config = dict(
    d_shared_expert=0,
    hidden_act='squared_relu',
    moe_layers=[1, 3, 5, 7, 9],
    normalize_top_k=False,
    balance_bias=False,
    init_std_router=0.0398,
    lr_router=0.000584,
    learning_rate=0.00188,
    beta1=0.9,
)
Below are experts of layer 7 (counted from 0) of a mixture-of-experts language model. Rows are named router (the router's row for the expert), up (a neuron's input weights, with its number) and show model dimensions 0-255. Each number is 128 + 24 x the weight over its row's rms, rounded and kept within 0 to 255. Numbers have three digits each.
After each expert's rows: "comes after" lists some tokens at least twice as common just before its tokens as in all text. This comes from a sample of Wikipedia text that the model never trained on. Tokens count by the router's weight.

# expert 1
router:138084143137107140088146138124136145127147132116124164122106131110092125159132125167134111141106134155171121125184125163103103165129129102133124114120109138106162091146157094127103142116124195064077119148125114159131109142121127102099122145121136115087131116124100156115131123147082129133101173113126103097122112101156151170112150141152145147169130137177117131124103124122123119090153107126173097132156109128124127215172138138111074087131175153131150122125093122112112123084100139166092100111124148159115137163115120097104129194146136113155144100097143140132128099140154131126176142149123123153144139158138160150144139116150107148128141159162135120108150093135113135078089128109157118133115155185154154123089130103121117093129128126096128118117136097152101149118151122
up0:159162178135118128084109142127141099113118103120145134142135189099171113105128109140101090155115149141102184146125087148119121108125097118132113177099186147156147114135110134121140128118127129153146089106106087103142084070088110127084134098065146125132110160102101090129166140119131122082103125112091155149165079131116120161161161134131141130148122130153120140082142086091162174148136148156158121120153119148135130109145097089171122129117106122112072112100178136124113110158145094106127119110135105168134130135119113113109164120119071140114138116172132102148118132113132120099136104106121134150156112147133139141112119141127159124110127160155147113117160149141125142181107140129127132145133139141181109157100108140157157102160157119146137124138154110124156104133154111
up1:140149189180117156134122120126145118121097110141116157165141141124138148153137104141081137119149140162105112144120108140123159101143139116119141169056106132101123166120129186128122145140104151149133130127124105164123118144136149081152162149151121152092151122124151138161158093131136126118118117093082092144125126138101156121105123132146142155125114116171138146111102148099116106141132151176128120148101139116169086174106140115141086165132103158105116081109154109125154114120155117133138114117149111074152124132104133135173113143140113091135145181151169136098150118133158126151188129145164096088102156116137089074102122124133117094144098121139153152175100146147134135128144130127140154125124152143104140164107123079123132123149144147136111114089073130142174125065125136
up2:150122114136100084129122123105122122123169099138140145104170146128101104148108153126153137159105122088116078092127130121136130149130125149149136133111101112110118104098107084144110152112137131136110081107172118087111128087143184151104111086123159120130117155130153137135107151112105180068119134139108159091126175115148087160093134139102127139098111114124147125110086126132088131107147122143110122123119135113087128110082165124114124129082095125131146092122131138136114138149135113096121122090113097142112125155130096140102179137097169135138060125118109086129163135133136107149109131061083118166150148137120137150141143123112142148082131093116149123123133097099140179119105113155099134174118077187131108129161155142159196117138143119103100134133123122109138138123116137
comes after: "0", "4", "6", "5", "3", "7"

# expert 11
router:113144128130145088119131134117158143150153095104132137134131120094141168106163108165129122166101182107138122146084142131164162114134192126135118124127130115154064112118108144092127133107146118196129152084135157145133107137131114150121126138133148113150102107103129126099108142058147159125134130123117102142151137114131137121142121128153131158129190102136135124159132085147160146151099180090113133137167102131142121129119157099110127132134105094139092125139116141133115102136148150122137145148208157131096124152065091156140176117081133119141132104124152111116144165157121148150132111159114145095088085132102088141124140148130117133135085121115076149147106099123094107122117129133122148085131091127143124138151122113087131136175140139113101095163113105101113179122152157
up10:135149113126144161124104149128074145126124120138114133124100128125137131168148156113150174113127085132150110125141108144098109131150122135154136112113121168095152102143151099121114079135131160127170138157107142139121164127128091131144141100101152138108113093158130135174127082133110130139139072148137160154111088103124109164091078127154065128144110122115140083144173107095112146108149121114135093121108134097102152178121125144124146134098122159184143125137123154129155193102132115135087115169141078149122157118159167142100106080138075142093155134154113127136133133085134124126110138133085126128169121117104104138162125135140161115155138132093160182077148115140107177116148109102132138127106129117126124134145106188106111121104159112103119116115142118160160095145130121
up11:128131130149119126097089150153114133158124111120132085101154118118123143143128127141129153193116104102106084153137160113149096128157155130161144092114126118152092065145143124120154117110152145122101077106141126140110111118101093092141153068141141142103110134115096134114112144149119192108126128133088077145138108078160152155150121124147113099137156125155096096141092124139172097143126116105137127163127148134111144121143058120151121090157162112140129141150104147132098152147142093092124121106162119154181087137108139136105148074124189122125095111144135097141116127191110154107156149139178114133125135153121087175128148107132106141141138089148110117142131112131099111106151134089111125133143155145126132123104131159110141093079097140116127143155148150090141133121142127
up12:136117097130146129130100156166101080153130137167130095159089130095142110129151086109139159082119093093154120109142127123138128116145121137144120116092120068134140108157123123108141107125138119124101134181110123122083132111095157167142164130133135092137141153132131116139139149117145131119125127126133164089104093106150092157183125102132093120155096146150122175134140116092131109148153176113139136138130138136149132113150127150115129103143154125171128145114181121122178104127110112095198151149082120163123170142155099144102116126149132133145119143157144089135121118161139150123095107143090124104155109148135173104114116127168127101083135148126076112083158116152087143118107136101128122125115115142167139136113111121163115084154122073086111117129132168118148130099129060
comes after: ",", " to", " was", " is", " and", " it"

# expert 12
router:141109122108137127137140084167139112119103148106154147122146112146120118111135145113144150116094144119088190170146104132116122116067102108107158137151139124169146149100127151152144169090118079100099121134141125175102151110108125111117128130175130146159133131101168115125112113132163135099119170153151103111158127127120166100157125109167155130108159154124165159108112125087146104136122082152131109103147176112109154103111117114098079130109128112108169105135116158140155116166131122118080135117120123095155152112086095172135157104090122125119155114111118113135113110112122074113091143148127107109120124091126170128144096168091133150139174185140129144124116108135105139111106145151138114140094117131166096119127193127093150177150148164119124106097157132111157124128108099
up3:126114153149129101124133139121108094121108116141148137151121122143101171149108121128139149131113143120163129127157114141158119181108145107103080091124098165109141080171119107124142180105104162122167113164168108126153129103146150115117127126088107168097128143165125115096130148083115108104120108158063118125117098131115075086137094152149098159084147111176132144115134116103138106141118107125172119126097124135138095106108143114110111089131123140134118152120109128156109112154124127122144093113128126134141164100141159144099125116128113145093153187134156127124142103167114112159141151143132104109076120102157120129123168141148076148096143154143077134114138138117092172131158152144128110160183141128136166162115099142083129108132108132131108086106086123089174104123104097
up4:161143124163143113118132147128150146103126122121154154152129156132126116118126124112133122157137083126140154107132147122141116111135107147180183112136166116136115118147136145156094108104135097146145098139105055116160121144172105123126117087143124091122152127175121171107162109136127131108136123048129124051140132164135110140132157143142136130096149142168137126156146147123153161138103127133177069159107168142157132117143114106138133118137101098133110160130114138081141148159071078139103161134128142112100135126088124116103123115083123122112129147084164135100179143136111140117162141146103138139105101128168098126135118157085164104098081145116113100093118118119149117126112141116145151115118136163143068111166109094116122122123169164115089130140104138132163156133121131
up5:154102117135089111119100168135115151121118157179175180104148109102115144120161121109174106130110128138141160138147111103142175158080176156127159179129160137137132148144146115148108117130103085157121130076136137119089144115150117113134083123127146133158127168147124130146173127112128145145093162136148118148154100148097111106136174109119116130129174193116171138107149122128127161152123126130101124104118159112137146139059127131159115109169107109135142111173151095114156150080175127143098117107121120130141155146131086128110168113153155111147138149142148142146149135135105126135154130126129116097086152126136134164106152133131091171074175140088114129109084128108103144134104115145117132178097112092131139134119136090142120147127158149148094129110143162138103154137132120
comes after: "0", "9", "8", "5", "7", "3"

# expert 4
router:070067127186115125134131149117139111154104109128156124134153168108160105138125103156151171137101140170127142149161139135139113126152129132144145124102114104131082163098103136126091130100114126153127118121124115074139120127156145082180163129124126116127127155134106066134110162109144127098145107139121153131162128136166119104192127117108101120122149141173163120111135159090101097119109128124107115128119147139133094099105133149139128099089108107119150136103137090126152170114173130097137119085113109122096115126149124108103150171118117166124098112134161143127164144102112126151181103144133102141097176101119081125088102153138133144130111155104132084170140128098107127107129130129118074113098155130106135129145121081121077098092129070134125142136116126147120111128167096
up3:145113145170158156166111154154096100116087125148129126113112075116154124106147116103171119074117126106188137096120121119147133183130114097121158138113139138130142113133138130116110129152120101096122139123154144129116152149085086116153141147120130100159132142120150164153145163146137118093131093102132123122069036162125141152132123117156154139140157132131110153182177123131148135101117081108147123172129137098145181116110161145119130084103159159151101142132133113126127097139122136131112113110149145124118098138165077120120176133182152117179119107101152136132196156135086160113094127118140137165144118146127096123107126111126169160127140118141132114102138139133103132125124117153150113123125156124159174152142128165156118142173137109140111128117127166139109115098147121
up4:114154171128118150129131131137117140143076136144119156147115167113123143095172093119118121145135158152115127101111114121122193116083163095142132110091144132077097124140156146125129122125106095168088125084116113122101136111176146133095135119134145124131139154109171155151130144133133111112093140137160124138088140213138121127123127109108133143142119106131115123137103118121132098148126151102166144168146125128104123133163119121091135165148142156130136170109104141131160127138127155148107156105152125128113141105108115122141114119140119079152157123121131140124094112152106122163161129136095111161104164150107160121188144136117200117107097117137068168149163145128107116141160169141182178104124146129120097130155104138131090098139181114145127117128093152060138121121092125
up5:139114126125135111114106124085144156116085117132155126119133082154123144121109105130161146143136117178161117089098109121120191084142136125125144128122148115128116125141130164130118151147121168128122152091140141137151142164150164121155142113108115116097113121113165115138142150157118173133189123135117097145141160130100138126139184102087124083118103139106147099144142125128143111136108130111148133121110089087155086128086094138050126112145153118138102129104116140094150165120170137095145170117151157119119101123073110154123137160150162121158187146115147096099135112111099138152163127107087128078140186179125126125123134131138125115167142141120138158099123109163141130121147092144084179162150114153144101128139149104144096146126143102134137105126154140113104147107081151
comes after: " |\n", "\n", ")", "\"", ")\n", " Born"

# expert 14
router:156124109106142148133145150122138131139081148110159122147139127179115145087159143135145171102097136101103137134164095116136125125104146073100145114114133137148139117122117163152137189140151166147117053176120153143126155084116158084121122076122101120111114110152147136152119152144106106101152131130129098161084138104079134111128123129119137140127095127137070082149098151124104141133131103121109165148152095112116069109131128139127121135111144136152158131121147131124080112127122114153177139088122126115155105113168144113116112105149147110103144156112155142097109149127146162151146109101117124121168119087139122110085127124136128136163131087117125159096148154127151123113133120150108139088129142109113135190147152116091164122126110099132187140140139162105163094094078102
up3:125117109144148146139131112113159142121156153119102107114138159181112138140129154153110143167141144135113140141132106144175147110128138073059125168127140115123124101113130124082115098114144134110125108109121151105081117125103099131161174139111131155116115113139119089130115143129145126115132151146105095127100074133180137124166160125195170095134113142135136143128092127164162077131141168160164126148158117140102157111117113150137094128138112162122100134136136124134105186161128148166111153130160154128145124107137183114174131105093171083110143171118098127122096125139126102155119141111150119129138149130150137168117166160085160142112128116153090143148115099132108121114127136107135137073123098098134104108111088110072140120118144058140118124083154149132145151130129131
up4:148122135159145089131134111121123146144107143121165080088094072164141121097097142153129134122148133096122112091152152133123142178155128060147142150102144153091124072091124150157117101113164136162135130114113140155102121184154140103136141145128152116115155161135152145167120183153104161126115067097127127163174146146066144165112135142138104139160127148130151136141143129095134126136124174077183109140144111105136128137103108123171144152117129125124104117122119097098139137162114121127093121116125108122138148133087064132144150086124134158102111105127115105087169134155146107116136116077121132138135148138132136125155094111119117123121117098131113094128098131116137138194145117131169159129140091166155148146146159148108133128147166123136104122153122116134152129110157100
up5:105103096112159156139112144129126181137112083130085178101113171116146129120172136109091102140105116150137112066135122132169139117095131119141130120163113116139124114165082129122157139091092103175131120140161129136121160126165072151141128107123147126120126140139127140153135167146135113120182133122124096130146124113131109139153074125113110146122119146111121156121062141101126108134122119139109147128114145122087098127146139161154106115166178110131125123103154098146149142106160127145131103117135138113099139164095134152188138136136109097128093132128140137161108143141153124126165111129120140091084143191098118132136115157103165104147123195148099109145108098101143101159115154108099132130131123149118085089125166105147140098146164095145076091135120144124100177111135145
comes after: "1", "2", " Al", "born", "h", "ar"

# expert 10
router:160125134120149146150122144103154109112166122117131140115114155091137105120100134105135158118157123140138140103191109113080120135153138182078122100155106111133106104115145102133117104114104101121158117189104111182139149133133083174108149126139112141117167096127155151152120134097148094114143134123129096094131103113095100102121119130111093138113131115131107150112160100144140131120118096104131163137089130169150152085156117144131122106139134078125106176128107154133151143151151114153152122178123141117166119108158162121097102072180121135157114090125107082146113091128145093093104147132143144128108111128148121132076161143129106097121112147160148167118099152148175115122111130178126123179114165118130149136182124123121078121116120120173141143118142107150128136121091160
up3:127130138154139149159118108116138149055124137118138125125151164174121126163116132125145121140159127120174144101127112126098120123114135118117120113147162155122137118150113097134169094165135142119182133174097101165153137122143102152158155115122118097101151124155150148151093112075080170123147115143125094148143116155126087129129158151115153120154143130132097092105143112093150110126147129100119156200179090146136117142148170051101124145089159165127177134092130149158164095157117145118158110138159137149112123127118134132119184109104130155100160137164148137097149099141145120134073135121108133138143087182086148097111153168106148146109106130097155119119110149134145097140143128092162120097152118142125113129133102111128136105146112116137106107142141149151134115139151110
up4:139148128115133140118139152120113120092123146162158093106082137148140135113178155132114150129134156176124151149113129136154101139122163112149158098097160092137139113098154104108143139154087107162158131165149134146117100125105155097105163093157118173111131149113126143126131161173098114151099082146102115126098058162115143103138144152139100130137117090133164121116115099178170133140139104121122145167111099151146129129137134102129117111124142147118102100103143142133098103132144108103183101131137144163142092123112090159157136144126149134091175131115133106120124088178133095134138080096124121128128144137153124180142149125114127106176081107095096113131123124082111111154102156129187100103127114111135142141155116158106093116130086105169127146140091128097165148132101101
up5:127141094135110173152087142096154123172147151174094090088103096131152109069099103131118163201125114111117105116098112191164105100125111146126156127084165148168106117142092144144138124149111120124152142124132142149114176104097131078116153104123159160115118146149104109118120137109128169094101111157123117117131138083143121107114135103087092117166116117157098093153152090126144166116116112113103135141127106124136144162072152180083119148100143109130136157127178132143140112111143100093134130142110136131140163124117129107114099138118135155121159159136162135144129135152155139142122085123070130157144139126108111108123118133140140129096130170103131105129099153133136089122149111141110126148100106156116093108123129139105107109125145131103138099175056130140123118127125136
comes after: " the", " The", " a", "The", "'s", " National"

# expert 15
router:122162123104124112114182162149134162108111130179121106124132122147130145142092112061103140086107144140108090121131103128176125135161150103130132130153154110134107097139144086059125129111117134087114140145092104100121139109141099107130123159103133141114093137115093137109120162127154117158154099134114153177104107120124120144137130112098139150139095097128111072149103131155096151126160182113151128085139179174164141119146110102120147144125152140113137101086086105169145137157147134132106106120123099115128129125154147105111110123126126145101099130108093140125126138120107066157131152120148170140144103100148137131146094093144117141125125114102099153182115080084147134135113163123108112120088134106129111105168123137169161103129188126110135091104128154126138114080107136
up30:134120162136100094108157118127144124113103126133148122099136097119088145133168146132182107121128127153130118111129124127149144106112130133127144147159094103158105152154112118123093145162112134119151147122117137120099094122117122129148166145096122138110171136177174096120161163132096132116172107165078117103116084194086151103136115123127081151155122157130150153112106130163132137158108153126102135131145118130132135054119121121097123161142125148170096115143130136124175148111135159147118110135172132138151120146105120138092121095155143123125142103159133077092112110121125126114118134148122134132138147113123141087134117131145149142087159082112104144180097101115103101089130125150208171138157161090126124124147121144107096120123131090144090166082085158107110164096129143
up31:118114142121150120129087106119122131116161132113170129128112106116114145096157117089096084102142083125211129100131122157128093135134134134137189129074130131139087156092099127121093144081097144100118151073149147118154104168124123135166098141099149092136148172137142132107097147133100129096101129101152145116193128097125106120154131159128112152158136172130147116145062131127131158123137111108140110135120127131130117142156116141122093119118090153157096131154129130140103104131151152112145114093150189109132153099143133119131165139114166120135172103142125138097103081123106109142114100069089144164120114152148165145110151127133156172151112120096120128127150126120112111176118090155115112119099125132114161129127130121121067114146148099143146117161154119132151118124107112
up32:103158105151105145157089111120102136119097144129138146098116098121185147122167103132098101159102114169128113110155141132088162155150131141133146160103132136110120116149129129098116117176138133157155140114136104131158093142179152120122134158147128116095185146127135112125170126142131176079125106143115133082131100122129097127102126129130157101131127161133153100141138134109164125084116148137150109106149106098170084145126160151119092114155132119156128127128156107116143144155200139133145170140113135108136084097106137103085110104143148107170114153143154151116165109137148146126187136163118117119150080159141144117142135080167155122115095121107151163197151132126093170164134120124148128115092171098148140149176120102124109130160126120114113140128122117146143164119113150
comes after: "9", "0", "-", "==", "|", "–"

# expert 9
router:137143119160113145096095151154119132130095141163129107146098146140103090119139121101100080163167130167128137161169150110133109173111079144125123103070120148112101100111116167128105118127088121130154105135111111107109116155113172131114136101141145141133117151110116150135107105142123109133149071116131168165171089150178134126105141126115187147100113165128117121135158119127124179136107110114178113096141152140071101129076150176169171121142169130123161116093142115106124133115116157111125084116138103114085103096152089124124128094162091180117105118116126163117137109169078125122135119111155112149143131119117140137135129091119121120121139143140146128132126161173103154133151144136120105146148127124141150088139137130143114086140120156135144154139177114144144124178160154
up10:135146119130142109160076152105120122151135122129150128149121155130123138117100131101132065178161134130108137170088122116150103135143088105173114097094102143188111072113121125184149122132141112184135102150139105128170157126162133119119107057146144139137101189131152123118102112093156128167158143131112110135164126153097129135087092137101118155118142152113133109131139122139124186107110159111102160113118131120120127153105128127145110153115131139118101107119116096115111171125137142114132132102165160132123128134073111145128136099158093106131137084128147107117195114117111134144078108147156115112140130142161092185138114080150129144159085122125128140092169128157133128136121137143113104127159131123145149101117135170155074087127116171107139103106138115135126123132129136
up11:137117131138148133123114127094125135157101111147115109131117093159127157082125128133195098118187134115157084084153158091084158119124114072118176110122119103126121111107143149128090148162135129117125141130120171111094097129124106138149126168165123118140142169133117157135108113141133094131140126100092132089123134126097145089127127157098094133163137150128131152194125128139139120130133153144142086140117122115130144129172086130113145139127128093107072149183157106143133101137180103116135124151152086092162109134114096136113114152162125118141171124121163114110118112141162145113137112106139123104148119138140123169109104130119125090134170143068072109126071143145129144164130167157153107108121138146094117103119136102103124112168150158157130173123165158133157136104135135
up12:122131144116154093117120121133125142132116112146188135156101141167113119034123150147149123134130100137141092082113145140128133172139151132067136130111130085101097149124131110141172111132158116129157136165121126151140117148121129119141146131126130132108106150106139142139167138173141128112133149096119140129092096102125169119112149097170149128120129153078151119102100100150116203155138124137112112130135127091145129127153204093138083144151101120089126129134147095174118132151151147123159110137118150153124118069103096175157204147140130150098144103124133136144093146148131066121145104081163136116170126140141130155124117151122121160153145143154080120163095128111100123125114151099126129075098151136149140146131125112133124116115127128123147102156112132108127138148129132
comes after: " |", "–", ";", " (", "|", " W"

# expert 8
router:096136140103108169115129131127115127152129105128142136102156160130133134160100124182140135146160100102140123113098082111129129133144119099119138145136117167086129140136162085134091115096124109158138189122121109144123141125143161120147078114109098134142100137149097094158194141104120123101150138158145123099146096160101105088095129107122085105151084143119127128116123122172089083162154085096096157133160129148150107150164098113152149157127087142088079092163137133102147132126144095123147173117073144139101105129130168157169114132120129108120111150140136157103114140133138154139162094142087134102098102116135166153153151135119136130122106117127149108118125123110118119098146155109150076125123114098164123097113114149118131143123086097096153165147115099168093125082138134
up10:142137166120156155148129138099103183067096163111134108123156105156146125128133102102143072130133140110164142137101117106156124163146125139099125119134089111137121103148110111127150075138112186127146121067132121093121105113111093143137126080139102094136141118132117173098167137167080130110090137126132164150121110133094121112133132153153149195128163120170105088138137145156111116077152124155170144119143073117163075186095125106127126147140139144157108154140117130125126103171114112121137119098127144123124181131167113124158115110147121123092131130109172127157144121145068088125173163129110112108113127152125143112134125113151135143124123086131139095132136157112127117150172173126180117113126111141102128135103136121126100156132159105112161150131129122133124116116124126
up11:140143126108110161136131105128137179110115122100117105149144165122140126158115089109137067153166117153118106103145116127161112124161163140093117121114135145175136108122147140122164105166126154133177157084114115164133116138128119116141121068166128059144131138165123150106120111150103132146133142122111095138123114144130126143113097147149069088103131121191121104182093147116130143037142112165146135102131116104167100136054112120098135134133152124095129148132171130108125129101120127171166135144111161086109130106129134079140166102092102145107133116122143133157108104130123136137133155133113143104149087170119114117111154137125138096167128112144148141135140151142099121161172166151136112146126118130129144142125114155143159130094175101154157128104103153128130129137131134
up12:161159124142096084123115138122097124095093095144188129068139137086158158121171060144170114115131100096149115097130116140109109155132157094134150167141131122177151122155115116087159103110136097134117152122179152129129113099124147136139099153119134152119158162132102135096122146136097128121136125129135134158146087116117128150124121105141107118135122175171125099158124094153140140099160108119145138124134132121105084142111109121136089122128124088141072147150133092114128106163155126102109177127136152150173161107121132114107104148153180134130133159111102104125154122143123139171125127157100108126110146154141126113112122062143112115100162099111154161128127127085150137142140101171125115104094121146100133130103183153126117070123175125124142135102156108130167125092133132
comes after: " ", " (", "–", ".\n", ")\n", " No"

# expert 13
router:141110105143140149151122150118145100104104072113162129140172159155149113154162139104119102164139144103118119096125125116094110108105096095181076078133095110119142150131131120181128106106133118113168114101128167114121159116161131160156151133109147135083141158118110155142146128127127125125158134128115142084119137115141088171111109095132144150105142146080111124100171172115152088156118122145123149115118136136154096128108116156128118095080108108110137137144170164121117146142108162113153177128086119168143134059113157109119099078143135084160085125150147125135128158145118085117084145103123100141183122124136149089162088125094108110142135146174136132141128135138121103127099151120112100084094128146137133114106156101159146134122156122133136128143140113137135161112088111
up3:150108101168139163153129137143137155079147167127081110101159143131176119151096139108101116091175124106112141129159156159133129132133175160148120100138130140143126118100096140087152077102146205146134149135104114096155089104152128146132144137112142086121168136105169111161095123091095150116152116141098103141141159122089122142138158135154147105105166124116080127123109137158153097109120115083128158185118099149140111189135124105126128121180164105109107160104175124130153114124138106108115142132138099117101162158101132133109119159138101176122132132132130127160136126114146115096110161134092155112131146143144134111123138122138115128105132119102195157132121147117138141135120161109146113121115172121119126080134118130091071091106118101127130116120114133153100108138094117
up4:140065096091104139162114077102145128104168066087158107103134107117125100107165092124157122116144172112126114115146153150169113157078179159160097110122116087113148088113127111140171172121125133112086117136133115134126129123138149135157146091140129120121148143165103126140120146067103158096138133141103117083171118131154161129104131125138094095132126113166133139169124116097151109108114111123106121104136123110105123106122131143128117101092098103128105174142118118096107109147127162159139121112132131121091149123097114119113112164134145100105118120163084090178141134114133144106129137156117129092154097095178138103094157100129116133098154091131130151086124155151133155135104127114115115129101123180143150123166128089109107103142147110154154141137132109160108165100107119
up5:146107144162153132120103105144172148126149146140119128149117165127089092126108133121163155154117134155098121193198102135116148129102135109135106118102166134119093118140126157149180067123094139121114135125162115124175126139134105103155080082131128124126100140143121118131148113084123136132147136121110130149177109122124122126155055148138138124120107173143151124130127106134118137140103128136159171153102090147149117110124140142147141137100175093147160147104108124155124142150116150104145139116125161153134138059135128151104120099133117131135127088133135180123093147103097136112168101107142096146139077151118146126134106135104132128149133130107128111147144158138136147134139162105154113149156103149194108118107142173121141095131125147164126093182126155153109171154142193
comes after: " in", " of", " at", " by", " to", " from"

# expert 2
router:137127145097138123132105090081147144091127083103138118112115107122137108143099103077115150126130143168145137104166117102088161109110146134121082130141159150108087153151140155152189174132143126123111143109132133122171136130112094137153163142107103106154154128114155110116140090157126082101164124087121104163107120105112111138095139152146112146122137143115157127142111137120144090142111132142096101131070126109121134108070148130108108121127118148108153109176128127122085113105171137125133171164151137145132130072172134119147117121125131127133113116098155165127120121138150119126140138177135069151080135127130143150122152116142151104111142131145129130146079116133151082136142120169092137107098126116132130084133131161179159157150114136144073149160104119101102125093115199
up3:133104149123127132149127128085170121130135112126181130119142146119130104129149087113119118114181131115113094122134145136102112161127202111123141121153103106116145089119103146131161147116129139196122105119177112133144118121165109183161120150148114156048092119134140108155089162141107133133184113160133098162111095186114136119158152142115140139125151140143148156098100133129161076146146163143143128135096093127182099121130157133145111108102152086131117168155102131149128110129143104108076166125154135116147098102156121108126131097123164084134134169155152133089153115153125139112170155118138082134114103128151123145101123121130128113117130175122116116155111120109113109126115139166158125162095127171126112140142158121096118111131156100107099106146108172109148143121135123
up4:153158115123117116153113148141127115113149145133129161142139121158066150112126120126148145150171085158129131144148143106171097155119157142119098200129118117127135105153169130103160141129112144114144119119155105149161086138144115146146188118131138115146133084139121154145132131091116108135113136156136068095123149110150125133145144142095107108104118109122124147085138093127126128158104076135093138116141143089120111140122083124108132112129089121119092174143150139102133148126140150146126089116129101128156168177078081113146104129114127135152102146101107086157155120168125139114118170123095171068095091118150142136137137136158125120098092128121142093072150106170135114104145075150118108152132154120131101168159121099142167116118126124181101123102098159124131140119103133
up5:139155120146116115128124128122148166149112117121146155132155155133122100110108134131112093113124108125090136123104113163146100130128113138101111133104125123111115143144120072142132092138127140135122113121111098112130085082105191089129139106133157118126144133115087121095135153158118138114157185108122121136133129115130144158142184146094139136165145144135143127075100129116120115121086129146111148124115149119113132168088123114163122140132109114176116141150160125138112140174136115110137141101092123175122145127131117133152134147113106165119121152109154114147109132116179104054131147110173074131158095156107114177128078149136163127084144131128126069126109091076102169127073121166167119117120124121176095174132153133169143094115089159108118127122087113153179115134141134
comes after: ".", " a", " the", " is", " as", " of"

# expert 6
router:151111123104135092133117118135111127137085164140106113104135094150121118135103092174151107106130110102118137116109151163147138166149103165106127152146121132141132109130105100166143143178088101146137120133132092074128116094138124148113100149140149132144151145109082122073144143103138112105122092097132146087142127151127132102116152122117113134132101130140153129137133099127172139147153139130115078115147123117107159125167105162096145174165129109137147138129156079096129096143147104120122114137164131117111137106145119126148129116117133096123108121084141159143109117087127154075136110102165125157174090121135083089110141092119122153090145114121135064074165170131145139151078122171123113183102145088137119101137141144155127152190106120134141160091142130118160155105151086
up3:110067082112151167164151097118107160148118061128111090121137143135087129163122152128104118130128138123109135147114133145138142130156143140180094094138112134158101103129142108110138158133101123156120137143094113162118153163120150143115091101115129113128127117101133136157149149106122101133147140147125116176144136162146125148073084120136154103148159129110095109151160105102128102106098128096115151175134096082133148131156121114106121106141113162118063149109116135115137115167140161142093171145119157134088132077112117150136128120120102137102144135173074076152146112117141144105104163130104117122175126141164146165149121114084157101100158097126090153134097164152169123136147109111132108093136160132149116119153164103149121097123097127124126102109154151164122129091112117
up4:163118188146143140128106136154139120089110140146143114136133147108140151096141112167141174120119107141133096113119119127100100105069152112126092104097088144128148147119140160125159147170129152210128187105144105154137126099103141146126130155147118155136141162152106156123130155129106115128181108157131100167132123131111071148134132136139095133161137120141135111101129121082151141149171121135148106149086126089109138129092151107124136142123105156117085115108136103121112057117162093147111142121136149137101137081160077130143121125153144145109106157153154160105117139143165115127150162085152118081162131101148119118102142086140106145137125147109161070139130119088150131100116111164119106144170131149143102164118154084139122127154123142156115129141097094108135126113137140
up5:141137137164136118105151118120138123139112128144097163148119112141142113134113116185135133155137146108123135118133154073133129100124114146154119166116103151156105128082167128168122131101147102114088093135175108135096146090197155149105156133165138131110119165130127060097113156141109147114125105129124155103111132161099155110085133119133118082187121163156171106123122117132167130142120130095105134140109112133127158119126093176154149126166159172139176115127127112119126099110117142110132142106154090164143111071144114101120131119147123161139116103102117119212127106130117143122139121115088090156130098105158125132133130162128103159086109171130116080141098132118118107119119148140144118100072120175135107108112138139120140145133129106169160158163120141110130125169117125
comes after: " ", " |", "|", ":", "-", " $"